Experts of a small language model.
Size: 15 layers, width 512, vocabulary 21581.
Training: a variant of Adam for the experts, 1230M tokens, 9385 steps.
Below are experts of layer 8 (counted from 0) of a mixture-of-experts language model. Rows are named router (the router's row for the expert), up (a neuron's input weights, with its number) and show model dimensions 384-511. Each number is 50 + 10 x the weight over its row's rms, rounded and kept within 0 to 99.
After each expert's rows: a language model's description of what the expert responds to. This comes from a sample of Wikipedia text that the model never trained on.

# expert 52
router:60 43 62 47 61 35 64 60 39 41 49 37 48 64 47 57 47 43 42 47 60 47 54 53 60 52 46 62 52 48 71 47 50 58 58 52 52 46 58 53 51 55 36 65 60 66 70 51 43 59 47 57 56 58 44 44 59 66 46 62 55 44 45 33 46 43 62 50 68 44 45 66 55 47 67 39 62 36 32 46 42 53 53 45 51 63 49 63 64 62 69 58 46 56 46 40 53 51 51 51 41 37 45 57 41 31 57 67 47 52 48 54 46 68 56 51 60 61 46 53 68 48 64 58 39 67 54 34
up0:32 45 70 66 33 50 57 56 51 45 47 42 41 45 55 42 60 49 47 51 33 54 25 49 32 78 43 38 60 35 59 47 31 35 49 63 57 37 47 44 30 52 33 33 49 54 46 42 45 59 53 50 66 49 43 42 66 51 37 54 48 49 60 56 43 40 65 66 55 47 47 58 55 41 56 57 61 50 42 36 47 50 51 55 47 56 53 52 55 55 66 39 31 45 59 37 35 59 52 54 53 25 60 47 54 40 60 57 55 62 37 36 32 30 28 54 57 66 44 45 53 28 45 55 55 32 43 60
It responds to: Final pieces of names in article titles and disambiguation headings, especially Slavic surname endings like ić, ović, ov, kov, plus See, Albums.

# expert 23
router:53 53 46 59 42 53 32 58 37 50 33 51 77 49 45 29 31 59 31 49 60 42 57 59 47 30 40 56 39 54 55 51 41 24 64 37 60 51 58 50 55 61 60 51 59 54 42 51 43 46 46 43 45 25 72 49 34 64 45 35 56 64 63 59 49 53 53 52 45 45 55 39 33 62 39 57 72 37 70 57 32 34 74 50 55 61 48 66 49 27 63 64 56 61 48 54 63 53 52 50 48 51 65 51 52 69 50 42 43 52 45 40 50 46 68 54 60 39 53 41 55 30 51 48 35 60 39 52
up0:54 61 60 52 41 54 55 50 42 64 38 32 58 52 49 48 44 50 31 47 46 31 39 36 35 54 44 61 36 56 41 55 48 42 52 40 55 61 55 65 55 52 71 51 42 56 51 51 47 46 46 46 52 46 63 64 45 38 44 44 43 67 55 60 45 50 57 47 44 50 46 62 54 57 67 51 55 40 44 56 52 48 45 52 52 37 66 47 52 48 28 44 61 46 30 46 59 54 45 47 52 62 44 56 33 63 43 54 53 43 32 39 67 58 61 53 37 47 53 64 51 49 53 29 62 61 49 57
It responds to: Final piece of a word ending a clause, right before a period or comma, e.g. contr-acts, allow-ed, past, theater.

# expert 41
router:54 42 45 40 35 63 49 48 53 41 35 66 41 33 45 46 45 48 43 42 72 63 39 43 53 55 65 33 35 56 57 41 50 59 42 33 58 48 46 54 59 56 45 68 45 55 44 29 36 47 43 54 40 49 46 53 30 49 59 48 37 67 46 44 41 47 47 23 47 48 36 49 54 67 56 43 44 56 69 59 65 44 44 56 56 47 36 40 42 34 48 49 62 44 56 53 41 40 44 43 46 69 46 53 66 66 39 48 57 37 54 37 38 62 66 57 37 40 47 46 52 46 61 55 44 55 51 52
up0:29 47 67 49 45 46 44 51 58 62 59 48 46 57 45 42 39 43 27 32 58 53 52 51 29 36 56 48 47 61 52 65 29 58 34 43 56 66 50 52 43 55 61 50 53 60 48 26 63 56 55 56 60 38 55 58 44 52 55 45 48 63 56 50 63 54 68 51 55 51 49 45 45 53 46 47 63 53 57 49 50 35 37 69 36 39 46 44 45 54 44 60 47 62 58 34 44 19 35 55 48 57 58 42 54 41 41 52 59 35 56 44 36 39 65 53 43 43 67 54 57 45 51 26 53 62 42 52
It responds to: Numbers before percent signs or in vote tables (55.5%, 71.3%), and first pieces of words like Enter-ovirus, Marqu-is.

# expert 1
router:66 49 49 41 37 56 43 41 53 51 55 50 42 34 43 60 70 45 58 47 46 54 50 39 55 47 34 50 53 31 35 35 65 38 44 47 55 41 42 51 42 52 65 56 50 64 47 41 27 52 49 41 65 50 45 45 51 38 59 37 40 56 44 58 56 40 52 41 59 62 53 54 40 45 55 58 52 59 32 52 54 36 57 53 44 57 55 60 49 52 47 46 50 60 40 55 42 50 48 53 53 61 44 62 58 64 48 55 53 41 65 46 58 50 48 55 57 48 71 44 49 37 44 22 39 47 68 60
up0:56 54 49 58 76 58 44 44 56 65 50 50 37 34 57 45 44 49 40 39 54 47 46 56 48 48 54 48 40 34 45 32 56 65 47 59 49 48 59 66 55 40 35 42 44 46 42 47 42 48 61 46 44 57 50 49 47 39 55 50 47 52 35 68 48 43 61 55 44 45 59 42 37 48 62 38 55 53 46 55 68 41 48 50 31 51 37 54 43 46 52 48 63 52 40 51 55 39 44 38 39 57 54 41 65 47 59 58 59 50 39 40 58 60 58 60 34 53 45 39 50 47 41 49 88 36 62 73
It responds to: Nouns and noun pieces right after a, an, with, usually followed by of or in, such as work, member, finals, solo.

# expert 34
router:60 56 47 48 39 54 38 40 36 28 36 46 46 47 49 66 47 44 50 42 52 53 75 43 43 55 43 52 47 43 40 43 49 45 51 46 58 60 66 36 57 48 54 52 41 53 42 48 47 33 52 47 37 27 53 41 44 56 59 57 65 54 48 46 59 44 48 53 43 59 54 51 54 47 42 66 31 33 60 39 41 37 56 57 48 52 56 53 61 45 55 63 50 42 57 38 62 62 41 46 46 36 41 51 54 43 45 47 48 43 54 49 45 31 50 53 45 47 60 65 44 41 40 71 44 39 49 27
up0:53 59 54 17 43 52 43 42 48 40 53 73 66 65 43 52 45 68 61 59 63 54 39 61 60 51 45 41 30 54 58 48 66 81 49 67 29 58 44 49 46 44 50 43 57 50 47 43 41 51 47 43 42 53 37 37 49 41 53 35 40 60 33 50 48 51 57 48 43 40 50 55 59 50 48 37 44 49 55 36 50 38 28 49 44 42 53 28 58 55 43 46 44 47 46 41 62 49 66 43 60 51 54 66 53 66 50 50 57 47 64 34 57 35 64 46 51 44 39 44 53 46 52 61 48 47 54 55
It responds to: Ends of proper-name pieces and nouns in railway, station and organization names, such as Shinkansen, Sealdah, Party, Line, Radio.

# expert 47
router:46 50 49 56 61 40 41 32 44 59 46 64 44 39 39 49 40 56 52 60 50 43 42 50 58 62 60 55 50 34 49 54 50 51 59 39 50 47 53 53 51 33 74 52 43 48 60 74 48 59 47 54 59 44 48 53 46 53 39 33 29 60 47 43 50 41 57 45 35 45 45 56 29 81 48 59 59 19 24 46 54 41 41 44 50 52 43 67 37 62 47 42 65 56 53 39 47 52 45 33 38 62 55 28 54 43 41 57 51 33 53 33 53 46 33 60 31 48 59 54 50 46 36 60 54 44 34 35
up0:45 44 55 40 50 68 38 43 40 58 50 57 60 42 45 41 42 40 60 42 28 40 44 47 49 58 50 56 51 56 48 54 42 57 53 54 45 43 39 54 60 63 42 48 42 46 43 54 70 50 35 27 46 44 44 59 67 55 44 46 42 38 49 47 53 58 47 50 41 32 58 47 45 60 42 62 57 53 38 32 51 55 40 43 61 32 37 64 43 43 53 29 67 51 71 61 61 41 50 45 42 52 65 34 37 56 38 53 27 46 62 45 54 54 46 54 48 58 42 61 41 63 48 67 58 60 38 53
It responds to: Hyphens inside dates in fight-record tables (2018-11-02), plus movement verbs like returned, came, went, moved, next to.

# expert 14
router:49 48 61 41 43 55 42 51 56 43 64 41 58 43 52 51 51 52 53 44 40 40 51 60 34 44 49 57 51 48 57 51 52 51 65 73 58 58 73 59 49 34 63 42 50 48 49 54 45 73 51 45 48 45 44 53 52 62 39 55 44 48 50 41 63 58 54 39 49 47 38 56 49 42 30 36 45 57 36 49 47 59 48 49 55 53 48 69 53 62 59 57 47 38 30 50 37 47 54 45 56 56 54 59 47 52 42 52 53 42 51 40 54 64 38 42 50 55 62 54 55 64 36 71 48 57 63 61
up0:50 48 47 38 60 27 52 58 34 37 45 53 19 58 55 38 45 39 67 49 57 42 64 53 31 50 30 61 37 57 53 70 44 47 37 53 62 53 41 52 45 54 59 64 48 47 56 55 52 36 50 50 37 56 36 65 58 40 56 40 50 52 43 39 47 56 61 62 49 49 48 66 48 36 66 46 43 56 71 38 44 60 64 51 45 51 48 43 41 44 59 44 48 55 48 61 58 58 49 54 39 45 47 54 49 41 53 36 63 50 67 37 47 40 27 43 60 37 40 48 49 55 60 63 46 44 54 37
It responds to: Final words of organization, place or event names, such as Museum, School, Force, Arena, Games, festivals, Philanthropies.

# expert 61
router:46 52 36 47 44 43 41 57 41 51 61 50 51 43 40 62 52 54 69 50 43 50 46 45 50 39 50 44 49 51 58 64 55 84 49 39 58 53 40 48 62 48 47 51 70 60 55 43 43 71 52 70 43 64 55 38 54 44 45 55 57 54 43 53 47 15 52 53 49 57 58 44 45 64 40 47 33 64 68 57 33 49 32 43 48 35 40 40 37 49 40 68 47 50 58 53 46 28 35 47 52 47 31 57 50 44 51 39 36 51 51 39 28 51 71 35 46 53 47 35 57 44 50 63 44 45 53 33
up0:49 38 43 45 47 38 60 52 53 43 55 43 35 70 44 57 62 40 50 35 52 30 47 36 50 55 55 66 65 55 45 32 45 50 62 35 39 49 54 48 62 68 58 43 53 55 59 42 57 62 50 58 53 51 54 51 53 65 61 61 41 54 42 51 41 62 31 50 24 53 59 61 39 48 35 59 39 61 65 71 35 44 50 48 45 44 42 50 76 37 60 52 50 53 53 50 52 44 40 41 49 37 34 37 54 45 54 49 48 68 47 55 54 38 54 34 43 38 47 41 43 37 65 77 44 55 52 54
It responds to: Commas and was, be, as before clauses, plus middle pieces of Japanese names such as Yonemoto, Ichimaru, Iwakuni.

# expert 42
router:41 56 57 39 50 42 33 60 55 53 44 61 52 69 63 37 51 42 51 43 45 53 45 50 63 46 40 61 58 64 56 45 54 60 41 41 33 43 57 46 36 32 51 50 58 45 52 62 55 50 53 43 62 59 48 52 31 47 50 52 41 48 44 54 47 44 59 55 57 65 62 47 67 43 36 37 51 49 37 48 53 35 40 38 39 68 58 49 31 65 58 55 64 43 45 46 45 46 59 56 61 50 43 58 46 46 45 65 59 50 47 47 47 43 37 55 64 38 51 35 66 39 50 57 57 60 43 48
up0:47 47 68 66 54 43 55 59 40 63 46 51 53 68 52 31 40 54 57 40 63 61 58 50 51 57 62 61 37 62 62 37 54 52 45 48 43 48 44 40 42 49 59 61 43 32 44 45 36 64 34 44 61 39 59 48 37 54 54 41 44 53 32 49 50 49 59 39 69 48 53 50 57 34 55 38 38 53 51 64 47 44 37 59 49 44 55 49 41 58 47 43 53 47 58 51 36 49 27 53 47 52 58 43 59 49 56 67 38 37 51 63 60 55 41 67 49 62 49 50 49 49 54 32 34 40 42 58
It responds to: The word the, a or an after verbs and to/be, as in proved to be the, make the attack the, came to an.

# expert 25
router:62 55 54 55 56 36 39 56 56 46 32 59 73 49 44 49 70 59 49 61 67 59 37 59 61 40 53 42 23 59 42 27 70 54 43 33 37 37 48 50 51 50 42 47 38 50 45 67 57 58 64 43 29 30 45 40 36 54 25 56 68 59 46 56 73 51 44 44 58 45 62 50 36 20 43 35 66 61 53 39 48 41 54 65 54 34 52 45 53 43 63 47 57 44 45 53 52 49 45 57 37 49 47 63 62 59 56 46 47 38 56 53 19 52 58 70 45 42 46 37 59 42 57 42 49 41 47 55
up0:46 44 32 54 45 43 48 47 49 61 70 70 52 76 50 59 64 70 55 41 56 41 45 36 41 31 52 57 56 36 63 53 46 53 39 39 43 54 51 48 42 59 47 34 37 67 35 45 53 44 55 53 59 57 41 39 40 50 49 66 49 63 74 57 58 58 65 53 48 57 42 38 51 38 44 43 46 56 50 43 50 46 42 31 53 43 72 44 40 37 56 29 57 53 55 49 56 51 42 69 57 48 37 59 68 44 62 43 52 43 56 72 52 43 42 56 37 49 61 45 58 43 07 53 64 65 50 56
It responds to: Place names after in, at, of (Paris, California, London) and capital-letter pieces of acronyms or names, like C, BC, KDP.

# expert 57
router:54 66 51 45 43 51 32 36 50 40 35 46 44 48 44 20 41 54 43 51 54 42 49 55 39 47 48 57 41 42 37 66 44 60 54 31 51 60 43 43 43 45 67 41 60 32 45 56 46 66 54 45 55 28 60 45 48 44 39 44 42 51 50 37 46 45 51 61 40 55 56 42 50 48 60 48 51 52 52 43 46 44 66 44 51 47 58 63 45 51 63 42 46 69 57 51 47 55 61 41 59 52 50 76 58 38 50 58 63 45 61 50 36 52 52 61 57 50 55 59 53 32 62 62 62 50 35 50
up0:52 45 60 27 32 50 54 66 55 55 51 66 70 51 34 44 63 53 30 54 59 34 51 41 36 47 46 46 49 41 50 52 55 49 67 54 34 44 54 39 50 40 52 46 42 34 44 38 67 37 50 48 39 52 41 50 53 51 62 70 67 54 69 45 45 47 42 76 38 65 59 36 43 44 46 45 65 56 55 42 49 37 39 53 57 42 69 41 52 59 61 31 53 52 51 54 63 62 48 58 57 36 42 52 70 48 37 39 45 45 33 40 47 57 51 63 68 65 27 55 64 45 69 46 51 66 51 51
It responds to: Suffix pieces ending a word, such as ally, ly, ish, y, able, plus the preposition on before dates or states.

# expert 5
router:46 55 56 46 59 38 65 51 53 66 50 46 59 64 53 55 66 45 61 43 40 48 57 33 36 60 83 69 47 78 52 56 63 50 45 69 44 68 49 48 57 48 23 54 48 49 61 52 75 71 55 48 48 48 54 49 54 60 56 37 37 49 52 54 58 48 59 55 59 48 53 54 50 40 41 47 32 55 44 58 52 65 31 40 49 51 62 49 43 39 58 52 40 46 55 35 51 48 57 52 49 76 40 37 54 36 39 62 50 59 51 51 60 52 44 49 47 38 36 67 48 52 54 51 65 57 61 62
up0:46 45 52 69 58 51 50 64 39 48 36 29 50 57 44 47 52 43 42 48 55 41 75 43 44 48 56 53 48 50 36 54 74 57 57 52 32 53 61 46 58 31 41 49 34 28 52 43 53 41 51 39 47 58 45 19 37 40 41 50 50 54 57 45 40 48 40 52 53 43 46 49 43 45 71 42 36 59 39 61 53 60 41 65 49 48 64 46 42 62 55 54 56 46 60 67 48 44 44 41 50 61 44 51 59 63 34 55 82 65 34 47 61 41 36 46 43 45 45 40 49 66 55 38 48 55 51 59
It responds to: Commas, periods, line breaks and table pipes closing a list item, clause or cell, e.g. after grid references, years, place names.

# expert 9
router:31 49 56 46 60 31 54 40 52 57 63 50 46 68 45 51 56 46 46 42 49 39 59 50 39 66 58 53 42 42 46 60 36 53 53 68 59 51 46 63 56 47 40 39 54 35 40 54 45 61 44 56 32 55 58 51 73 47 58 58 57 40 31 55 60 49 52 46 61 55 58 47 55 48 39 68 53 49 51 43 31 54 46 47 47 47 71 38 41 47 38 56 52 46 43 41 47 46 60 59 45 74 46 59 66 51 52 43 56 46 44 54 44 42 55 35 64 52 38 50 68 54 52 51 50 37 48 37
up0:28 40 53 37 49 49 40 55 39 61 64 55 32 41 38 42 42 35 51 53 54 81 45 54 41 50 64 55 42 45 41 45 55 55 37 47 64 46 52 60 53 62 57 45 66 32 70 54 68 44 37 54 54 60 57 38 44 43 53 34 55 58 47 47 58 30 47 47 39 62 43 52 55 56 42 57 48 59 47 54 58 41 59 59 59 48 56 36 45 48 38 23 57 44 44 27 55 78 50 65 65 69 39 47 53 45 67 62 45 53 43 46 57 53 42 35 34 55 51 45 49 60 45 57 50 56 63 56
It responds to: Commas, semicolons, dashes and table pipes that close a phrase or list item, often after appositives, quotes or codes; e.g. ", ", "); ".

# expert 40
router:51 58 58 42 38 52 57 50 52 49 69 54 44 54 50 52 55 50 39 51 41 54 57 42 64 46 53 74 61 43 54 46 50 39 51 42 65 63 46 40 58 52 49 43 53 46 59 41 54 44 43 55 45 39 39 61 56 58 46 48 44 50 48 51 27 53 44 48 60 31 41 66 52 32 43 55 39 71 52 40 47 40 57 48 78 17 43 26 52 60 50 41 48 55 50 48 53 26 45 46 33 59 51 56 44 45 61 52 42 48 52 43 60 55 51 48 54 48 37 59 59 43 43 27 56 46 62 51
up0:41 60 47 34 45 67 62 43 42 31 52 52 49 48 38 47 49 53 35 70 43 48 51 53 43 49 52 66 53 53 52 36 36 41 61 63 40 38 51 35 66 49 57 31 58 44 48 49 56 46 56 43 43 58 51 83 56 55 55 52 44 49 30 53 53 38 43 50 31 39 41 60 38 35 40 52 64 52 38 47 52 54 56 45 31 50 40 52 41 58 51 46 49 33 57 50 32 66 64 60 65 69 55 55 65 54 53 30 43 40 71 55 45 56 77 39 47 60 49 61 63 65 56 57 46 44 46 49
It responds to: Periods, paragraph breaks, list dashes, section headers and first pieces of infobox field names like Available, Folded, Ecology, plus but, although.

# expert 32
router:49 49 44 45 44 55 51 57 46 61 49 53 67 39 46 51 58 46 51 49 61 61 50 31 51 62 54 49 33 36 55 61 53 40 57 55 62 60 51 29 36 56 63 59 38 42 42 46 67 47 53 42 38 53 53 54 52 57 53 58 44 43 48 42 56 49 64 40 52 51 51 40 49 42 44 53 46 56 51 31 59 40 52 48 42 56 41 50 55 35 72 47 59 50 51 55 37 55 61 34 55 56 53 80 52 59 51 50 44 62 49 61 58 72 43 58 74 43 39 52 49 56 51 39 52 43 63 56
up0:52 49 32 50 51 58 30 52 41 47 59 48 52 50 63 54 70 50 46 60 52 61 72 45 53 35 47 46 47 50 38 50 50 42 47 50 49 46 32 44 45 37 58 55 46 42 26 47 56 61 44 46 35 41 59 35 49 45 53 56 46 54 67 69 65 56 46 35 51 45 42 36 42 51 43 55 47 62 46 51 59 50 40 46 59 76 67 48 45 38 41 54 48 46 44 46 40 52 44 54 44 43 54 53 51 70 48 53 50 71 46 50 66 51 47 43 64 49 48 43 56 52 62 46 54 40 61 71
It responds to: Capital R starting words (Rooted, Rhys, R&B), and election or sports table headers like Team, Party, Candidate, Turnout, MF.

# expert 33
router:59 60 49 52 52 50 49 76 53 67 51 53 49 46 70 41 43 57 57 58 52 42 59 42 49 44 65 26 43 60 55 46 55 51 53 43 45 56 37 46 44 73 48 51 39 60 32 52 37 58 60 53 48 35 37 50 43 51 44 37 45 56 53 49 50 56 32 50 60 34 53 43 43 47 45 45 58 55 52 57 67 42 43 50 74 55 47 36 43 40 42 63 59 55 53 47 41 43 38 60 51 57 50 48 54 60 50 53 44 57 45 49 42 49 53 50 60 50 39 63 68 53 59 31 50 29 52 38
up0:46 56 61 51 57 61 40 41 44 70 53 67 41 29 49 37 52 42 58 40 41 52 35 60 33 42 48 40 48 51 51 55 49 39 72 44 45 40 49 35 47 67 57 54 48 53 43 66 39 53 43 43 38 70 40 49 53 59 63 42 48 46 56 45 38 40 41 62 64 62 58 60 51 62 45 47 55 41 48 51 54 64 58 39 52 45 48 42 36 52 63 60 63 64 39 50 59 40 47 54 65 42 38 33 69 59 48 37 39 48 36 45 34 46 77 46 62 49 50 55 53 38 38 45 44 26 61 39
It responds to: Single digits and word-initial pieces like pl, bl, fl, common in architectural listings ("on a plinth") and technical specs.

# expert 17
router:34 66 56 49 49 47 70 52 77 50 57 49 57 51 74 51 46 59 34 36 51 57 44 44 47 60 49 36 61 62 62 33 33 35 46 48 48 53 57 59 61 62 58 58 36 46 65 51 51 40 70 63 45 51 56 54 67 49 59 46 50 63 54 56 36 58 54 55 65 44 66 33 72 48 56 68 63 48 62 58 33 46 46 44 42 41 57 44 53 33 29 60 49 48 40 69 61 66 45 63 40 45 66 51 47 53 60 51 43 53 65 46 59 54 56 49 37 39 50 65 48 48 48 56 50 28 54 48
up0:46 52 33 69 44 41 50 49 55 46 49 63 61 72 45 44 64 47 54 53 56 55 52 53 49 57 38 79 38 47 67 39 51 60 40 40 39 56 30 47 43 45 62 39 47 35 47 49 35 54 48 63 41 58 51 44 67 38 52 50 30 61 44 26 46 31 50 55 40 34 43 54 51 48 28 60 65 69 55 59 55 48 34 60 47 43 26 43 67 54 36 47 50 59 40 38 40 36 35 55 50 29 51 50 54 51 72 44 41 68 63 50 39 58 50 59 57 58 50 39 48 60 55 53 50 47 48 53
It responds to: Prepositions and conjunctions starting a manner or linking phrase after a clause, especially by, while, from, of, and, between.

# expert 60
router:42 46 58 35 59 53 54 38 67 53 53 54 46 34 59 42 40 50 54 42 39 48 53 56 43 50 58 47 55 44 39 75 49 53 37 63 63 48 33 30 32 67 48 41 55 40 51 38 62 44 64 46 66 52 53 36 51 54 54 29 55 45 43 47 40 59 49 53 47 57 43 57 43 38 67 67 59 65 50 58 37 46 60 56 57 48 59 58 44 43 39 51 42 59 59 44 50 42 68 38 62 64 37 30 47 32 39 69 61 37 46 50 50 38 56 46 49 66 55 35 62 36 46 56 48 47 37 42
up0:30 37 60 38 62 50 41 50 49 66 59 38 69 48 54 34 46 45 66 49 43 34 56 47 47 47 58 49 40 53 55 48 52 34 50 60 30 60 53 65 68 51 65 50 36 62 67 42 42 41 40 37 59 44 42 45 52 59 52 41 51 61 41 56 66 52 43 69 35 48 51 57 38 47 63 62 37 60 42 44 56 46 59 36 64 46 48 65 54 66 40 48 57 49 42 44 66 39 35 45 27 58 52 43 34 37 50 34 41 77 54 49 52 40 50 54 60 56 43 40 38 62 67 47 57 67 55 59
It responds to: Periods, line breaks, commas and list dashes ending sentences or rows, plus clause openers like when, where, because, After.

# expert 37
router:51 61 48 52 46 36 34 39 60 54 18 57 53 53 60 60 56 48 56 58 56 45 42 54 40 47 56 61 55 55 53 51 45 50 60 60 57 60 47 35 55 35 54 66 60 72 59 42 36 62 60 61 57 29 62 59 55 68 43 49 53 47 53 40 56 53 49 56 54 43 61 48 49 54 51 36 53 44 59 40 45 36 57 58 45 46 56 54 37 25 70 62 47 50 68 42 66 52 50 45 46 55 35 32 54 51 60 46 44 44 35 50 34 71 42 60 53 40 52 67 46 53 37 14 50 44 54 49
up0:64 43 43 61 66 45 51 35 50 54 50 61 59 39 63 64 51 53 61 48 48 53 50 79 53 29 47 59 59 69 52 59 51 61 53 65 65 52 64 47 46 44 57 47 30 39 59 29 45 34 50 46 46 33 50 58 54 37 49 52 40 40 52 51 57 48 41 29 49 59 51 52 46 45 43 49 31 37 53 53 49 49 42 50 42 36 44 55 63 47 39 48 58 44 47 38 62 40 36 49 43 37 34 63 52 26 39 54 34 56 44 50 60 44 54 59 49 44 63 52 49 50 51 44 72 44 71 73
It responds to: Cities, states and year digits in references and addresses, such as Cambridge, Massachusetts, or 1983 before page numbers.

# expert 11
router:39 35 53 57 47 60 72 59 63 73 54 48 39 50 52 47 43 44 38 39 54 40 43 33 48 47 49 46 37 57 50 34 52 42 59 61 52 52 82 55 64 37 57 50 64 43 56 60 55 50 47 55 56 49 60 48 55 47 65 58 60 52 55 61 41 37 60 43 45 37 60 40 75 49 60 57 42 51 62 50 57 57 57 49 40 60 56 34 41 36 48 46 72 45 32 54 52 41 49 54 38 48 47 68 39 55 34 44 42 43 69 61 48 68 56 26 44 36 43 54 33 46 40 57 59 48 48 55
up0:64 45 55 51 45 45 58 44 54 61 55 50 47 42 64 51 57 71 49 36 48 44 42 59 61 44 45 64 37 44 43 48 58 54 44 53 53 45 49 55 42 53 48 59 68 52 62 53 45 58 60 56 32 50 58 51 48 57 48 47 54 57 47 53 51 47 64 42 35 56 44 58 58 56 65 52 70 54 60 32 46 45 68 40 54 43 57 50 58 40 45 38 62 76 42 63 47 58 68 25 73 39 54 59 41 48 63 44 39 72 43 32 29 45 66 45 52 38 43 53 64 48 69 50 58 53 59 39
It responds to: Infinitive or complement to after verbs like considered, used, referred, plus pipes in sports and track-listing tables.

# expert 51
router:34 51 39 39 49 48 58 42 51 39 60 52 30 56 53 49 45 45 62 42 61 62 39 52 48 41 40 49 45 37 35 49 57 66 49 44 54 39 49 48 56 40 50 48 55 50 47 55 46 57 61 50 40 51 59 32 42 47 37 45 52 46 62 49 44 52 45 66 43 47 59 48 61 61 28 53 34 39 69 43 46 50 44 48 39 56 51 55 48 47 45 49 48 59 59 54 54 55 33 51 43 45 33 34 62 37 52 52 41 46 40 42 44 37 43 52 43 52 44 54 51 33 48 57 41 54 45 44
up0:59 61 22 49 54 48 46 66 66 49 69 62 44 39 44 40 60 52 53 37 50 52 32 74 54 54 39 64 46 43 48 40 59 56 51 46 74 32 54 62 55 35 41 44 56 52 63 53 38 55 61 52 46 40 44 53 63 51 44 45 43 40 52 41 45 61 44 60 47 23 67 55 65 58 44 45 31 32 45 34 72 51 57 64 38 65 46 54 57 63 52 62 50 60 75 62 57 22 51 74 59 77 59 54 33 49 42 49 48 38 54 33 46 65 72 48 40 41 55 57 50 40 53 63 46 32 50 39
It responds to: Syllables inside Indian and other South Asian names, and in or the after cast lists in film articles, e.g. Shinde, Nithyasree.

# expert 18
router:53 42 46 47 58 52 60 44 47 69 74 47 48 71 49 51 58 58 45 45 51 49 53 48 36 36 57 38 52 55 53 58 50 54 32 50 65 51 47 41 66 46 40 56 44 59 43 67 53 52 58 45 40 54 50 56 27 59 54 51 50 48 47 36 48 43 44 54 49 56 62 55 51 59 64 73 51 50 59 39 29 58 46 65 30 30 63 71 56 63 59 58 54 46 56 65 64 30 59 33 43 34 54 55 66 44 48 60 68 44 57 65 45 51 55 59 41 43 68 31 46 33 41 58 57 49 27 50
up0:50 49 43 54 54 30 55 37 45 64 52 49 50 51 62 45 54 49 40 52 38 63 42 48 40 34 57 50 54 57 59 43 38 41 45 43 50 42 60 41 62 69 43 50 43 52 58 48 47 42 55 58 59 62 43 49 55 59 49 50 50 63 63 53 60 66 52 40 60 61 49 53 54 42 59 40 57 41 60 48 36 58 46 52 49 63 53 41 55 57 47 44 56 53 44 48 42 28 60 39 36 47 52 42 56 60 46 25 50 67 58 61 64 43 41 55 57 35 61 52 40 49 44 51 64 48 56 45
It responds to: Forms of be after a subject pronoun (was, is, been, being), plus first pieces of personal names and surnames, often accented.

# expert 35
router:62 46 37 47 50 41 40 68 46 59 48 55 62 54 55 52 58 62 50 53 50 53 62 74 62 29 39 47 40 62 57 49 41 63 46 45 51 55 43 55 33 42 34 46 48 50 49 46 56 53 41 48 38 74 55 42 47 29 45 59 56 52 54 55 39 41 45 41 56 61 52 46 71 55 62 59 50 36 67 62 47 58 47 43 44 58 40 40 51 60 40 31 51 63 45 40 43 22 50 52 42 37 59 18 45 36 38 31 47 53 42 43 54 31 29 37 37 56 51 41 45 51 44 71 59 36 44 53
up0:50 52 54 49 56 63 44 58 55 40 55 49 68 48 31 60 55 51 45 50 51 51 36 37 63 48 49 55 54 54 36 68 31 55 42 38 49 25 59 76 67 56 57 40 56 46 48 41 56 43 46 38 60 47 51 68 52 43 37 51 69 69 66 51 50 59 48 48 62 46 46 36 43 58 68 49 51 57 73 69 48 58 66 66 46 56 56 57 54 63 51 38 56 61 52 57 63 33 35 41 52 44 63 41 15 68 43 45 47 34 33 45 54 50 51 44 61 17 53 49 55 59 44 42 45 52 59 50
It responds to: Articles and possessives the, its, his, their, her after of, in, for, as in member of the, of its time.

# expert 45
router:40 68 50 52 34 49 55 41 66 67 57 38 57 56 43 44 42 62 59 42 46 50 52 46 36 29 56 41 37 48 61 63 29 48 47 51 39 48 71 42 49 47 57 56 39 46 38 51 39 47 61 53 49 62 52 47 53 54 64 60 59 51 57 48 63 59 59 55 57 43 47 61 65 68 46 61 50 67 31 36 47 41 67 49 49 62 44 49 34 39 43 37 68 70 55 48 58 75 36 53 58 45 19 47 45 62 57 45 42 35 54 50 55 60 46 45 33 63 58 39 59 41 41 41 59 47 54 59
up0:41 56 43 60 74 51 59 53 59 60 52 47 51 50 62 43 56 49 32 42 37 58 53 51 54 21 60 53 53 46 57 38 35 49 55 49 39 43 43 59 41 43 61 46 37 58 58 60 65 47 60 41 56 40 48 54 52 47 47 62 41 63 45 61 45 46 52 63 55 56 45 44 40 43 47 67 58 31 46 44 31 53 48 65 63 52 51 51 59 63 63 34 40 57 61 60 38 63 54 63 48 43 49 46 45 55 52 64 42 50 55 71 41 47 52 38 22 72 33 34 58 39 64 54 59 44 52 65
It responds to: Sentence-final periods, line breaks and table pipes between cells in sports results, plus verbs like provide, allows, helped.

# expert 62
router:56 63 44 40 46 38 50 39 44 47 50 48 59 42 50 38 41 46 37 65 50 53 50 61 57 37 49 37 41 62 66 47 68 60 43 44 43 48 36 40 51 58 42 46 41 47 41 41 44 39 48 47 48 38 60 41 61 67 32 40 48 55 61 48 58 55 56 55 41 66 55 37 40 48 51 40 51 56 75 57 31 43 55 64 46 50 52 37 43 67 29 39 40 38 60 39 42 29 32 41 40 55 59 45 65 64 58 28 49 42 48 60 43 52 61 55 45 31 46 50 56 46 62 40 54 42 52 29
up0:70 56 66 43 53 57 47 61 53 47 62 45 46 34 53 19 31 40 49 56 68 36 57 51 50 46 39 40 58 64 37 45 54 53 70 52 45 41 48 58 66 57 44 36 45 50 59 57 58 46 52 41 49 30 41 59 40 52 44 32 59 46 43 54 52 37 64 63 63 38 59 29 42 45 45 52 37 63 56 52 56 51 39 55 46 56 58 30 50 52 59 43 52 46 69 33 31 52 53 54 41 40 30 43 56 53 40 48 55 51 63 51 50 48 63 52 69 30 46 65 56 63 46 43 44 34 58 54
It responds to: Single capital letters and short pieces within names, codes and chess moves, and the unit km in km/h speeds.